From a checkpoint of a small mixture-of-experts model trained on Wikipedia.
Size: vocabulary 8192, 31.3M parameters.
Training: a variant of Muon for the experts, 727M tokens, 5547 steps.
Below are experts of layer 9 (counted from 0) of a mixture-of-experts language model. Rows are named router (the router's row for the expert), down (a neuron's output weights, with its number) and show model dimensions 0-159. Each number is 128 + 32 x the weight over its row's rms, rounded and kept within 0 to 255. Numbers have three digits each.
Before each expert's rows: a language model's description of what the expert responds to; "raises" lists some tokens whose logits its average output raises strongly, later layers aside. This comes from a sample of Wikipedia text that the model never trained on.

# expert 5
What it handles: Field and institution nouns. Head nouns naming domains, organizations or events in sports, film and education, such as season, film, League, University, team, television.
raises: ",", " and", ";", ".", " |", " ("
router:081105132122123141165135097109071106127090115142146143154122138172158122169123086139142144107073211179173070121071148081114106119110110215147110104169180105164131131113128117107148202084126101169106148182203129167116183146112156113098148121150118117154113110145133121115068156105154119073143163091169107127129087164143138202110165097141107150101092131115092126120127130090148161140138106130164107059092183116132123143177141092025105098154134147056119128133151064131134120102124103
down9:087144131136079137117132097166169201138127163130145092168159145198162155115155128068065062171144091074158139103105162169166104118143178160137085115100116094101132115146110079144162144116145142139101164153067134099147097152161083071157162140112183129134131117113132121109122099111124054108108129143112155129099096145103130088087159127111196077101085126127144169107198112163163166141165189135146118083169086102066083149194195118109138113133127153147136065101132083126118148139156122
down10:126116124160171155178102168132072097147125122094070131138150182131127172113131156132115142210068149165109136063142152087194139191143134126181154153087143086142145156086125127109110172094134109192093108141130109043122165128120073100085153080133118157144136094049126090096146115142173162150126069106153162093148117115102168109086123116097079117130132115073155167091127175096091143133152147127166102129139142086201116131146189146122151144140105113078142124110087117101157158165085182
down11:103130144207128098101160167130120132078145098160114174129135143152142146077143084132117111143117111146139125144133204104124095097081137132108163145132170152082098166107090104095170136099106078113156087060183122175140099167158165173117096115098142161106108130155107059103110077187154169090070129123219151128112085168142151132175064085135123128122132120116086136100198175081131107123190154152135103136103093165124090148133115146067172091135097110156179123148121152071131161100139166
down12:120177139124180095121119152120126174118131158162154152143135111121109137181168169157047121216117132156139104103143152082113188123145124150162114166123153165111150123139199188094089157096089184129142136115133123087159034095151149139129079089127146125100105112135111112118139170152131087123146123070093176147068150136140072103092116085078082174099118122124101173095138138149099129191140122145176082092126075122146115125095120075098107116173145168149182082153119141157063147122072106
down13:169103073201136105102121062145180157132170145111094087099110141185139138144118105159117149119078102147076115165153167142155133137129044143166175102152147063176097152149162115107125191080078134147180089153080071112135135146080096153128138157134104145149101136093141111183127185141094147118100156069062126150146084110111145031136152134167113137111152141127111167175122126104134162128152183162080115079115103068122164112115178127144154120060148138100148154105112134128130122163139123
down14:184112183124099102148123124143058171153121168166044113131151192145113129077117033128111119188146107127146143087135138128119177139103163168144171089123095155149129098143127123107132133107101145056189144185123165155147163100121179102101168205096074156133144108085135100165144075135111166150113070148102104152134072105151144039100091173120121136114085101165128142177121123127157158112131128077114120096123111171138105083116174131170149122106123112066137162108132134103156095151104155
down15:133152121100093123143148191134104163144112133129188161216140146093079154127066125158092103102114174044119159109189113130137110100132069131126185113152132138133153083083121170204092101138097132118150112132164153150107183120159162083130134118075101167093090122104078124114143109116189159110096081189150118100077132134130124147135183126150143193100123069115142159170145136198142142083094062139160117096167131081108121098106121155115104069101157128136076140105169143127155114160133160
down16:145144119128096082141164115159151109106082141146112110123114156111116142132129099152137151139120146148072146141117092137127172161205134146126145139139125115071081169132074146124071101130145119076127111112207110156123130087152156105121139108168098137141132104184145082142155149112086113158140148081127077090160059075110089119102110105173143112222160147158091148154143100097137183140138104207130128154096135146167166102204102120132126026092066143133135175068190068140144102158131130
down17:147096138106077089170144099123167161100156098159165125084060118192083102076130134134114101121101142133125124203108142133141111145158156179084153105088191127154110111182103153199111118066125154172169123089155155143155081169147174151126118112089120084124152131156105156121160130116130103106159121090067150074175039082161110102090176101132154122072130106093120161151131127102187153095127146152108154043134118091158105140180121150153169073144140151070144136135097122153105133168141128
down18:140162085116151104191105154145146095165116121082131067124144107136122160186149158162152075136113108130114127115133104130107123110127118126095141117177145124121145115127118120119122204060116119110122118128131117101123112068128124022172150131109124070065078102162098117093118126148159080101170143087121156116145174128070146095156152118135091084168159108143163171098128177148113163136182167096135120108129135172148224101113174109184115122070092151139101171137146225157131084082171169
down19:128150125099088132186101116166217146124159177138146132134079051069111117185107100121086144123156100165083133131120195176128115168137083143125171187136123108148154150100124144129068067171122100127153096129133064135143085184134170145145144126135078109164111180127113105109160150141127177132149101085154112068055128180141121223107168102123131106137128091123120165144098086101058114154119147125127109113112118122153115096124167143133167118173127080154109088120117132114171065138069144
down20:133162118125130176130125104151146108120196084148166115118088133119146188121135083066121091157063142120073190177094134176071099124142129155108099125139129135167148168136107129133201046131109150114097117131168089112106067134157090134142154166111123099156116084150131100128128091119155129164135167100082143103116119117137089090226189193136128117110113120118122195092192148101118098116157109178093152123128123102134154114117128177090132149194094152059111070100186143166125089141128133
down21:123104164095122130122116112174131117100141146137126059100062168068138132115139100171130112106126112125126111145106078167043148171105165127141179157151173133091122114075110108166128178093125143115076135133067120115144112129112089150100109158075141119138102096156148149134057122132136177174149158133138158155168141106152094108156159212096126126155098159110144083090117142111108091140047080146129153143105125184150149134084115182169143167157113167180198060178127169118121118113112214
down22:172145107097173134077106111134095108145118177131093121155158121114124132144095122121146065167125127117152094170107131067099119142146107091140141127125078145095100126118164097097144148146139051089117160108157181162078103218104142143098075085109100084130112095161126096087073120122166154120150107167133190144169145199156177168130131153082160095090089120170101215146130171128095111139162231148096123125185080139110120104109125153120141142139168124149132145137148066151176112150084095
down23:138186133138104130144134183089113096066083146092104130131169073094138080221099172103135148117078149168119103077191171140108150159123133088125163135191080123088101145167135112103120122175132133119159168120042135150126189133112135107163113138163154158128092136120116131098177162121146152092126124118137137170144171131092081133088108141116139104164092125102090116119122153105087134199039108063162154171122182138167124117082082111088142184129140108208148142123127124137121145115077117
down24:153133104181139146171106160098092089092095137048113200166114179087140130125133130137144135130140176078049143114179151123151138113149142142164143073115136109111118156145137131104138112057145100134149174180165139152135132137131141067134136150105147181123039109147156096111174146072171141183147077123083126134152135137125118083129122140077092126117143116073149121081078080102117119174099156123183137122183124184138030117170133117132126094145126166094139164145085160103071165143141095
down25:155099083156146124138169113147108118121096158107144075091156121036141162124098141140126137080050093142093120135120105106068106121098129142128157174133147171151154094170158101130138174165141123126125139145104055140127159126076129123132165181121111153097143127129082108206186078130130138115126138158002142126135179135138163058135101151113108134132107095111110129138078185058123147144100115199153121135135118093200138155123136193097121140131183138130179098138177154155124120130099086
down26:095083142150132136140057149133119101139118107105138159110086169142072109141117154129142142148099099094164145082161178134139117101107100205137154175147143171172124176111118146111109139143124106143128125083193110150216128116100071120124163112078167124104109102130113124129123105123138119175097121149143020144102131111128103165165189127164131112151140161082163095169103064113126047140179135129099111165108153083164101139177127163064166134141130122060112064143097200116140170092154107
down27:166128087117098053182119165105117161088115124141145160132122108186099120251116108102138116145134095134106134081173172089157085113106147088150150131173093155178095134131114156125154137102121114083152079140122100100122132107153135121153135131120114114146131112137151142130127164066183133140099116111241168121114111131112144072147123094132147116152170095167050071108060131102126160103115114114165206108113095167112129162121121094129183109187072138095163120111168103140156161088161161
down28:163175129187107054167173125142111133203121143143161139172169131084111120141151181051147120130106096071166157166174153109141116102075112134125143098159084102150134090125143125169101146086179109148110169160141061123160159160073105103144120153166143093122127096153139139159117096097098156163161122087177064175095182177097093035108068112134124134071147152136088114093134115077125119082116119116131169147109137119182093133116120148142101149096114149088142200146153142091104124133138099
down29:153106157133097165106153088116116135153164074098112049115108129113132162151089112136123117092181095131162151084114178158153140166115177154071042114128127134153092145077112103116136178125126104131177088101149133109135092184157151114149116098186145091100107145111124144094145115133162065194133174108149138090105029143126114207118115167129166077130068128142130172160112099214131137123175131092027153153124124165138141136110172085167131099102131159138091135140149138134129146127131151
down30:119060169040157126077176117136166087105119169141148162149094139142165112099150073139084109132036133134130123178131142145112164110122150076060179160133114148098154138146102110186115131087165124157117141139134104119138115112077075120115148169108096142132141122144137111106152104132180143080194147065132101185171103111169184079137074086141166191101141120126113174117092161155128122145100114064128110101131123147138108140196146081113083142152143105137144121109128143153087176136218119
down31:139117072144101124114136138125133127151152103127140102123133102156171141089154076125126189116183145124157097111079175122150081131116122075131083152132128138114097103062130141145082138097104143116141081121123143168109140125120114159023122087128117179115093101226104120142185092100091112139063167166151149089122151158149116160061184156127122168116169136161176122210153155125192150085112160073146170153156154123149147124134079114122089152149158074152064127121089106146085165118178130
down32:111144103112163141090111130199136112129159177118159144112130130108161171148138120102115120123150143110101133101100151103075160122123119124152122146146161135145095087096209131178140179082149128135122073124117145152092035120121132171092171119173141111153068085156137095096113066101161152145183155165037122139178203100114106069153146148196065134073116125111148146161156120105131147126144112125111154119140098107107156120101063212157153100097164155097154109058115163127088093132137151
down33:164143154109091146077162196161131121115137128129139101063127082157118165144133128149147127121155108128085134046129129128115098072100146186117093134095106129126120121168138086169080139143149143195114085114078119155102142095175105078109089134160134144087147097145138178128108153115163090187060167210095149171100089096114131182174142104054151095123083150063154180162113121149145156102131135152180106121110153152157087093151104112143109139115146233136162166125104126131117096101159099
down34:120124116098090092126209083129135112141120150087067108144188087073158102101132112104099123167175104154170139172099145141099174128130118109174047138193154139151124091146144144110120162116168136087157176145102149097097192065134127149134186103193087063082127147119076159128098152125099104174166118150126117092132143130139143131125115165107201114108144123111146128106094111166124147148122147134169140123114069092166088135160118050123120133160174072207070125138122147122125192114097112
down35:142075111100127147115112065146117175150084209145112150158111115151191177120119122053137085086166120119119171123131074113146133183120173132137111141148110161135135182147156132103151094175089145062143154115098146124162166171134079143111065102096117116111136141090174152120204164138079143139173146144091135128135079134126142112152133138019143175102150169116154078132129121098112169165106103114113117070082195139107152093130162157068149099155165084145133096109070115147121151146103101
down36:105113124125193091129145181108120177142110134051081140164137132170178137089182191136087125101076156067156145123095159159106158065134114119126131089195106143123081109153159111124098149188147155150085115141090074088135049171101069153140109079159141120112104119191156134129141150085157115106170137030110099126121166152128118152074148121192125135148102099093094154127139103163197147158110154092137105075129093153153085119125109144132152147101101114142148140170127116190143138145126120
down37:141139080194133094153135061191128086170146087111175196119094110177113123135160129112124143110162130110131153119127076070099143096134126141151146101144110148159086158085146122100199082128107062118069142127110156168166145137102086132100103144058171145133129100146152070131104147170124143204135183090140112144099140117145154072125146141179130124130179180149086137202148149132076155098153122187094110134094061102147129085161133127076117114177077177112123107142116111091112101161154119
down38:138127139151137133151143131200160105117134164165117124160115118165102130072115132086130105104042119162053131114110161198164104141076165160143083178125092144052143130103151121155086100144180097158129162113147198171162166141109096125100174111146107094161097123146117083106133109163176170157180105165074101122163125125132105110099087135069157126177139104115083167147177110153147108140173042140156145090135116157122096067089140150110068158103097139127116160106101133171099084118113165
down39:096116119151106099122106098136113133131178138166137082100151122129093190157105128108094124125181106160161089176113114099160127180128073133137122128115107105118140097148130108162059102086060148117169146109054137109124102066134148189129120122155099144132081147146146156087136103193204091107073125162102168206154139123110083161091182149131131071179129093170166145092130147115085132110142133086139101112122086166112146089096146123140135128116154205155108147188183183128165125153052129
down40:157135107157108072113149120087130176115155143128062152120184140137138083052132148126131135097166103137159141152113137102163134172107099171140140114150064111163109057125144160177113103142172115153103156121102123122152172113090132138179118160116159130059095165147088204132167165105125145071104104051067124176160115088180114103157131173105110158081132115052091118152147159183153112112161100135216139104181102154172139134150150090135150131152111132087111122088085083111077129123121131
down41:093183107135170137129102103141112128088120099106104177144116164093089140110102105105130096091146148178137159156216119083100163171086101125151105055160148153160194126151159143104090169144095127102190096113128108162128104105118197112141140103129176182090139097126090115131114145152170101050151126157100111158075168110129156135149149127124118117154070058150089118056153155073114167129102109155169138106121116086126106131182125154104134122207096118211138110163135144145108083110179112
down42:101148180161070082123125042141107136100212120139093150162152209110160181125164138184113088113125161083105115148087150138114142172155181151096115156085170087153247127132078099139115136084157088109120134162116122127138168144073119109135149171130160129107203121127119079139114166090177152116119091127107142103130115156136132158125080117118144138093138116054172136098146096111169121118171145123094117096122102107109112135109155121104101107123123067146126077108103152124107138121221146
down43:108115046156121174155153127134083132150109129104195080142137081105109153159138102150055156111175107146154134158074109162157103140128132117106169165130117181096117143154111145092098166151139174122086117131131123119115109161147138139133141124122171144102163112132093115157152121178006146160141090178075128109170132112103123211148131120101095124146122053110108100092037118096140175073146153125138118150103115179115147180141170119133157121071108200198126143120123101154131124142084099
down44:061205139111100099140118157126096133127084140170112166089183147020137137100170101119120128138131179115107122087127067129124144108113141110100172160181200202097134214154125114135164131121141145120157117148117137086116186140134047149111091179098118131109127099088176153109088123150123130156134085135131109130129159103107049126147122139200141097193090127131169110113076191135090093121099129140114124119090159160129075140097132109136101156127111149211121132087143145148112147117124127
down45:165086107111166158138156072104107085091150129132168118116139175138144131111113118135119103103138088117133101241133169132134143111165085134174137159104145164091149149160121100158121104101129144125115126090130138148142156137143156195169088100122086079133144104180092162104116049125173094159099174100109115114120124140102105124093092136232064076142117079104075183148117148068175160066158088140083194139137121110112151156092083171081191113144127133116114147130147115159173131142135094
down46:123079136091095155128111131096098113167160133130128109118106097115110170070143133165134148183137123203159111148127070098144096100147113119086135131152104116131066127123083153113147129137128174181098131065170115127099106125139117080130160109119092154117194146171143157130099165134156168113120140083114123129137116125132091129132115115167067111109075148158145158106117125151214103054083124101140055152130132185144127090127169122106166065232099156149103134095151096219159176122198121
down47:056146120163116134162145152168148104129173094107134095123173121153195117191133196138116114134121134141181137199143139118123145095037115114167104173117152122138093104121153113096185126102150141089154053155114130111140080125049125172091153146133119092077122108132117135122119109104096150107117104154168124113166114098090116118126063097081112118095122192138061098168127067113189152141097177133095150158150171146141145148172160115146153098142095137060130154115138201067117154120151171
down48:124115174112124156130134172115169089160122161144186054101105155134091151163101197133074138126116118127102159141161182055113154127106144163099146178123101157120148099092122110121109107153081151053131142111107148210191106118112144138108118112115176171155126106184131109056134127063066075098102077136208150139157102127179180133134078190116102057121143131121110110170110115178179104103147107113131138167079123171155146131142096120101141107114133174090133104164095126110148113109124125
down49:089108136110156110140063158166098141161080080106065116142098128092129114204128159138151147085137149148129106076104169155027099166152085140119133109136095084116123105112179127066134094158116111132140117144124057191101164158117121118171114138199159091193126138103121100126108143125145140169122113143188163162115163152121139171122144152108096137144163165127084125085069098177085133136050162127133049211106160167120136144069138130148156134102111124147145141095113149146145132145100172
down50:122193134138121108111164117116081161107121154077107127163165165163157156151123167100135126128106070062091087046193136124126140091162164128090130111112175117108171190101139111179100196111129124066204157112130135135134078179152113117103089118121171073058126113100199096134172142117151094219136122147129159136129192125107080060133121063123155109111117118138131103165100138152123148115095110182165094159133097162126100157135120086114150134146123137130159125165112071156109099128111121
down51:138225120094155114095123118143113125135138172068131119122153126074110050094119134164131142125183115113107117083157129132077150180149119160109115180114082133161175102128068122117161133138089099192182115126115107126137094085096179113091083131088120159139137146117154143178058134153118199095095076168081126112139165111093113091074109143138100125141140117093184094143084170145095132164142158164212154101155117134110139135142142177107087175106139183147088169095099124158131103157188111
down52:096126071148128109155124190086121156159176155097118094138138124121162165141092112179124100183122114087113201134154133111189127128095102150154042083154100097122152120119183176133201153102132133049126074149144129126113104104105081153140124072085186106153145097155131123122123098104098108153139076155139090058144085153143157079156102134094090107143123130108094125122123098237108161108112131122144146125165131142109114139173135167116122165198183079129157156133126113094099171160109169
down53:134151023108172156103146100133130108089126111135151141122136175126156136099101117132113111138126109116047092126096100112144140118121109149203141183136076121067172043117146210146107095166050144115161187190090146105141136098130098123149129146150113116100108117069165159120148111114108146126108139139112070172202165171157151168174179112113084165100128133113133099121143115129156165118076146128165118166111134136119142132109090127129197086141158169096120060137133129133123099130207102
down54:145180136126154144159133169100138131083079133117110120134118096045108082121087191142138153087152203097141133116163130112139220163147166113141085145190097105091138083138166125090116146120100104096179157100094139115135158149131093062168061152162067144102117173094066125139108177122103114115109145150128113170135100132152086107113152138063126193144095143134121131114123115109076097122112111102139145138122200130157163142089096084056122176170172122144115141156122111153214159145115111
down55:142124086175124129144109077142133106163163131092190082146061160108138166148150136142126062150049126158124160175093137144082101140115103136154070172127162068198162108135112115139187073096093102163071109175149103095160107174129126108081140087113122110134128151168154106138123105093111164137111195156064111098128139122101127095177113179182137126106155082198169181118161136061146125120134174158054133092103131152094158126132146143107129145138066151085159125156146124129103134109110148
down56:146092076098116168077140084152091132134146141089136150153114136117129145190100087154113102094169129137137083153125139120082115180151117180081132125123141137096118209166084111174093069173136154134149130158144139138155102099153157091147138066110118188097117105061131066124087058083109072133163138128190101091083125082124122139103164101175140084122136172202166156159162105105092125107147130103123086128155173169173102085129100144158159102170133141150189190144086141140101148148116157
down57:150107207129089178111093105104109097153108071119135157173147188111144160053147101069165118110096161084120157092160100164082168061096080182077162129125146144141119138139144113109086143147117144130096122127182133152130123128217103143100118175111105109135149134128140133134159126116173031114162138077136144098127097112095133092151134202089134098133125099155101137160118162151114122186093155145084176129156183146127127110111103179118095061153096116172123153085161153121150062121139166
down58:098039093156174134101084152146135144174100182143217126099130138101093161124096125126136073129117100115152090126119175092149172142120093134143112172128139146118136150179140061175124103150126126107151146110140108114119070133129133100123135065110078059157210110154088147146115074093143115150076168154131117110146108137117134143144136067144172106120119132184110139134175108083174093105179135134088072155093113082126136119161130188070140170152180168054163132172184146136111127121150099
down59:188136087175149156118141138106106135131121174150122114100181117110163145118116083146087142088097116112092123113120125037173114097095129184148105147128108167092139134121143126170131097090177148119188185131153121068190181143148107124140161142108106094197177127113110116109181112120089160138148072061110155123140169104159100124149074114157138084112106048120135110110209102135106115124156087137158144120111166119046098135145151098091126114204123154172157121092125131141065112149188157
down60:163065101182157122136153134130124148154131108161092150107135089080122085125119161140109138104144162054094153053155125153089081107136141115173175109151126138130038131130137134100142151114138128121115155120121089115108128137148103067127133211055133218165126105106176087129145103110167097032102098153123171113119138148136116115080127047123155142144123142120098092166146167177142121134165099182156150149148167159166134146095116094138143118164073087156056146140123131141123150148161196
down61:097153139101130091180087111165119190150205123193128154121124116151126157065162095169128096127150092075155100113161104117107148093158098208119110122119173163037114139143136161097170171137144137141144145108131096136112163099072143123138165132117087113147131098154146141140129130121161125192131157117093130136105071109126132157042154111183122093143120116147150050108159083113124093099160130134122121144141139122082107107174182079088194079153098126084083153071098188138158108123168168
down62:139153120141163090163104190127147127177064162096082154082160176152114128186145170088160169146128103143151083063181121069160124122140204121107154137199149138151125187072125108135166166191132113100141171139165119139125142066144148095109164113137116165087098161113157109131144120151104078130128101124160140152139123143154132111036147132110146167124137088100128120100089132166105086146097105138120127164183097115082065131087094084130124165179113083119095085094056114121132122140153076
down63:168100139141152141086096135143191138121161131133076079121136133129053147201117134108149086138121128082140140159094165088111147162139099138090133137121096129126114160189166139063076130101150145124144083081167053117044114128112135166114149136083158184146183149139149159138126072121111180164124192151063131132177116134076149121122148161125121124112121147132173074148077101121117143122139107147155065164192135091119130128111169104086126149102109174090201116138087137172157068118157089
down64:096126131153111089120133146099105183154128096164123110145133136217139142197098170161067134132066033138168127150189076093132038138135109087094176097161085136112186117094173159157105131122171107127096141156151089168133120098105117134147170104115136125113109163167120105125175101120144109110129181129172084092109107209151109155102077101115108156161154087130190126118135138095134113111129158070092098154164099123139143140167168090125137113083068131145158073135164117181137121134101123
down65:106099093134169120139090138170128126173098154058056150135134161153083073087114181120103176148127110137114134105172096142130126131152131112176130110185128130162110064136097132106092209185124099095145156092123104105180138183103139113114121220120161149135101107153115126101120139094148127078129151141074149138110195149141165092124108092101146089155133190121115115136146137137069199126149101097146096174153114073125112190075120110111095164130136147179212122122111094161130130079143078
down66:131117120097137086110131107141100153127150124128232124120058180184136137071116117161124087093115082101127158160040143159163131190089149135151104110074079114091063103106134099078173081072093174145124160127171121121144115152132140115061139121099154107189183121130127119137125146133147110082177157100056152110124122095109164113106125116093094142163109119115181181169140158129073177133130126149126098107129111113144135187173106142155119131202162177146175123129108089121150112119173157
down67:124072090101134104165136170155111080124155085108164061179152125104082197140147132188151156184151106108113128109091096187133131127154109099121136129161079124113148118153128128165122072144113136157078112121170130125141115133210144064178158075166097159137131145175096109135088137085176148184106165132122095155093071141097118138177138128175083123138145129106096148166170100116156101139108089106028073113124151166079110116134181160146098130125106148108109162134161171131178131118058117
down68:075156118102155127144118207139091137152144098107113124146174111057130087076181121193154121167132081125121092106133163118138165068115183133101117105139139169112140155159109109085131159147095114135154153099131116119140143024140133108139157173104108132115065109066094173109116196146099133091137093188104147172136133121156137130168071158131097113140118136175108115120092130140135178106142189132158141132146105195132160165071082084077107149102144106187164119185103059148104152143094144
down69:105147157200149059101138144121159158116140151143137085169146138134195092100155179054142091090171101164097153083177117127111130062162096112152124080103134116140128145124113114102164139080146174141141086158094140130118080157110191159096118143113133115107132144150140124156118113117075173172091156020093125101090115113130162126127106149111173111060194137160060170148173176144153131171158197091103153129125119123118124141134129184085118107124099076133098155060147121101120130149114142
down70:191116109127174155066126121125116124104150191137139149097142105122117168137134119125039124155141118141173163150098055102156102191145082132135151139106130128135186094159135078127148123114119120120119137152154134145157057124120161135172157145103081087094168067134118139074146143155164126085193135073116160085117189109107107080111094136144181104130193062097122222110095145115116121055203149130113116102160099072110094108143137133139182080137137148123164156100103123123149132161144153
down71:136135171177087117104135079102126096150098060118123120124164155135117066148076175088129188145098192170133160065153098137070177117156168141124173136132105090106145126116141120091104193157113156098182099099121135061092143140140137163152119168206108166083137172091148109101144101120086147127068187171156137123101117124091197118104160127151127226106151105098112108096137129170141109150124162122140155164146155147106087066124098091134145121140175071132112131121084081102108110153136128
down72:147150193140103149145133133116112123137102142132126166115187160100141141136138149098147138118217109091151150095200196078130174163088141126100131130160099168104096128155097141168107082155134072176160149118074094097142146074091113089184201185112078162097132085138106081171161117146118101137120059174094112128122106132130149106113141080079124155157125190178140070109104111123113123101122114137144076163136180128074149142118128139107105100101116132131029110155147125113192158149102106
down73:091100140117192155160150124137110099122091113150087118129141123146109105162155182106113157140127122096150139126084146066150168114101115098150129114108126178131152155116172165123127209096156117123120170131075131132129107101120159110130147134038145187200083130060086181146182104167177044111049132135144060102110122136167109134104122090122121144119186126143131133134190158110109164150156157104094065126154161156152082122113147104134118094146182145163179084127044121089112134097134101
down74:116184143155181139133108112120078121112108117044169168123168164172133172197135146171121127127155165102140092149143141083137113146149166148132062084136095114093130153107144095129130121113113091143142140145075116137120169143122119120086049063131130113119142104187162113138152146139128092158132157074067090104142141125172083127122087086092126111147115089117099187134097054158083072134090106144127128163174115114158189174160135130132123145190090176074086093104129181137117165144193182
down75:110096149221146182100150141147067132090161104214120137116121114133098113110108173166177155141064154122120177111135124138189180149129116115121139113110088190130114188108137156100146133158087113125125079133148201131104076131077128110171065158129093106153115149147126086148108113114142081149088109128111107115136120125172120112098102114150152131134022109122154093172142160131094144098094105152173087138140165052128157119136131120119077179177141096101090123183076154105156160125099179
down76:104142105115142172112144182205125139165138107047128060147124165158148138084162106137152123164136170108140152108183065097115120060163077172138109121030083124111119116096172114100116092157218106137137079108142130139113139129093122105126142135158124120126095124117090151128169201101151166142114092121120089132093117097100126148143131184054151162150119112172043108063069099133179118117124133130144152169125168120107105118146176109160147159154110121138101136184130157106163165139158155
down77:156114122104091052141097140198117150120144111105106115074132143151114115201166139116144150158151118187174113106152160119075130146132163105146120167171126101139129169141145134112181145118106076151138159144095070153111091103110109119139140144168132161158109147142120073106070122162209122121130106191145104132109152180119136132123098123118174132174142105163143175163179069088114092115134105119141094078135067097101105160084101152089002194098081173115098113114137166096150099130131107
down78:122101119140086112140138149182125097184110144159066138130081119084156102133053114169133094143152085127144100097101126122072071122163142096150103151126160107107203182129133093200214111124133130126148129078100172077127165129117104158089144141142128064154133156126099125163065154111140163117161112145165067148107164111129128060114120183130093122100120176156115149095177154165211120106118097164140033126137127081154138126118124140148121115177126148109113163065156145140136138112187140
down79:152118146068178157134176107127140149165073136117077131121110149125122162145160089124136131184233117158125138189104143142153096047138139162120152068136183146157082080078164152139107160089128170146106193131128139087108194147172121103109095160134133095103130153061163102130154130133115109097124163168087131108142138135133064137059151092142148132163177123181173100098088146167088193155095125104069124102117143172106094161114139149095131098085133140107110082091111151120102109091101114
down80:065130117146178150155141116115129162101120154151055140151174121156100089194098125119141128141150104149183086143159128098133137135111135097146128086135116148068124127087133181121098124133148132109163197133149093075101223125116124140160106110146115123116135129047109127166098156053110126104160090175166126164126107168151112187087135129111105106124140111125119128142108154128077127105146099073235114161179222153112051082148120123170122090143151129132079133107111157075123134103131170
down81:102213142116101112093124098120144100079107127119110126142172136086149101113174144094108100105121150125044139097086154064070150152112142171185175144224084126131149116115122144128150130097139141107155107095141097151125137151164199043144150170152103136104144143116100111118083211123130092085147136127194176119139202141132078132101139103144171163080127131113176134089140117105087099133114126115159126109198140130127130139100148037137163164171070102122156122127106118146143117127135173
down82:131092107067122077114115168161156116105151112102166093106117082173133128058179146102100071130148075120166089171136125076162078143136110092131145167177079129161131151069167152098132108134123128119118124189098121166174143116146098146174067045186153133112117152155182123098146102104144111165134103131086116165087171200109107060113082137101117146175121137134147106086106139127135168132081165130137146141185161101132149166132077194161113187109136140139201105126126143112150086147135103
down83:098102117151120122102106053177087159162138148141087110132103149074143146207103107124139153104106156138104090118137150125157196134144155095088147096111124158111060150097103040128142103109113121169127117169142106167155107132189163114115131071097123132109101081141133104186129048150094139133155132116143136123128111094095135154127097192144125136148073135198174139165141159126173195088166186127104132128209100145071128154197159087115105098141058124158069131128147122130126145160130110
down84:163066132118180113056136135146129119143200109112073109176112067162101150147157113160167106153139158152081097118115100161120159083166146159117104141091163113139109133103118116171146136145077137075135107090157192167087080109098098101146148128213028129148113104183171154108153169109154145141132157096134113131164116174185090103118161118168126125127094043103091187142132127085129095090105150124130083175109131116109165109123120080184159125095120159080103129139137103161156128160109163
down85:124153110130129137111147099112149119086108122161052133184153123113133074150166059125115112127176127069159176150175148196089136100102126134131118147155126159110113099103178137142136120169145179122172184101116116170119143155114063165202132180159120180155134127082118116120138142153111135135125107168161137136148098106133100080101066099134136161145064168120037148112151118126151031138090140129141139106156146140162093081070160132036155092150122119107076125142131138090196139095133123
down86:134098179166145116081169148171146079131145102179119113115158098076160185168069165141117162136195113142080083091036092110125097186151136138194077118118087118142100112126089149116156117132132084142162152101137123164076164076181095138126150174145135139138142093128126067147102173183128194130049118150144140176108151130123108118120097144069134084123134131115157098104121096120132147114139084131123168167178075165091176118127080113148144076105130137168143078087121145166107165151123130
down87:111161146152112161153146137159124119168143132218068112156080092106111075129177071131107093107144232155135096128161130097108118064164162098135155141146146071112135097105159153112135154105160120141147092141217153150119154134154122082082123143110120130199115138131110114078154171084114100122137084150092163123128170109126096147108152090182179179117130086103122096157160051096088139157134075088181155098129146130115099096148131111139101127109151159170095090091103129141211110107130101
down88:094167114120122093147093098112124064118145080092164057135089093086172128102151146167125088100142106216056113132177133187155179127097092115126136158116125100172136110118122149124124126114129136112121149153169171150149095076099128122099124132141139075103158172155132155150063132110118203150084147107071186107157145178151150130120108208137142110096106074156165072135084137135139108160095164174114105115141141119146133132121117096172114171101131222149112125203157137096074136163120106
down89:110102143096178082155077179152123120139115186116123165194133133104075092085112122115132176116160074124106156106109103096128142179089126134122170090098111164140136087103107101187149120105195158097167132184159176090082128113140162114107136080162113131106139132149155136080123147082173098081092131155125071074124125196085145108177129153120173131166174174147092088073114167091149136110137140140127102130156064140154172124137097185077161152154136162103063139144125122114138154115049166
down90:142108084128124171115188146092154148136089158126123127149099123174152098069150055152131122140151147181164105173093154115178143175130098173180179169133136090139119123144123106131167150142130145144091106142165130127098122135135120131152133062162111178195111153155106087084137116119179102061187093077115095177143098103119093147130134069201155125105076081106060167119127069077059143081162133125143090142156085103164095132149123134083106140125125143172105121154177123139174132141084077
down91:068149152178140099118113157120128178164129100124119091142071155105117153128133135117150125158125119098131150115109105210183073116109126109105144085138187150141161140154097108097123155138149124122084116152110197140163173127083125115137160105067070137183075126216108130103105123087081139160124133171143164114132159122150182159164140063144089135104089160108129067148121123166137193064164122138145158115081123111136073161169131126163109151084078130097149096112188156082066112084095177
down92:181182124099154109129122131162081151115171111082159035138125120118129157113121068073112091095045077150099174199101151148130076083205101118149148131093126182129167114163096134130115145165136172139102141192168121105101112204145166119135118095084130169136112121169117123112110141139177081174114081100076100151161137107132128134159161174112145085145101106132164149140150107112119129088209078110163195108100112153135125114104125153105097102107147141122166159140093087114157099099161111
down93:133071159060132146094133137115099094137171131114119076094149108162154127109121100188097077067133155163105174124101129155101172161078093135124098151172128134174138107170094153179156093098108143121135106085102137085097120093143111148135144167091169101160126177111131106169202093097095180166130129124156143107138157124141127119166099151088118092069156123163112111097202134090122136210136172103080122066148140174142138142115158081060173148129158140114109041107159138108197126133157154
down94:118146116178142192150081121173114121151152065106145153118084127076154113169138160159135141120087108102090165141131161091089114131061134147118116121128118140152131128167189131138160102186156100182133092139065094142100110142142163133091151182131142064102120145107106113062213109121152141149137150192078155143108105195147151149131142115089120092161126067157124125129111148033151069137118189109092146110129109119119092121097126153110072242129097130114167135127158137138101128082117128
down95:185189168139166114106083093108128178144072150162069136151120177122131116081190126135135182082202064178149138073134151104169166138093075138132114102140133106103131156095121137132083112123137164182141148139122174124108130092087175146138137127137116178135128112179103144130152114104100092143107178185120146141164114152153138104087129172087162100133104191081129127095109098142071106183128104113169095147052144058127129131092148091111132147113092135163085081088116077102169099144181115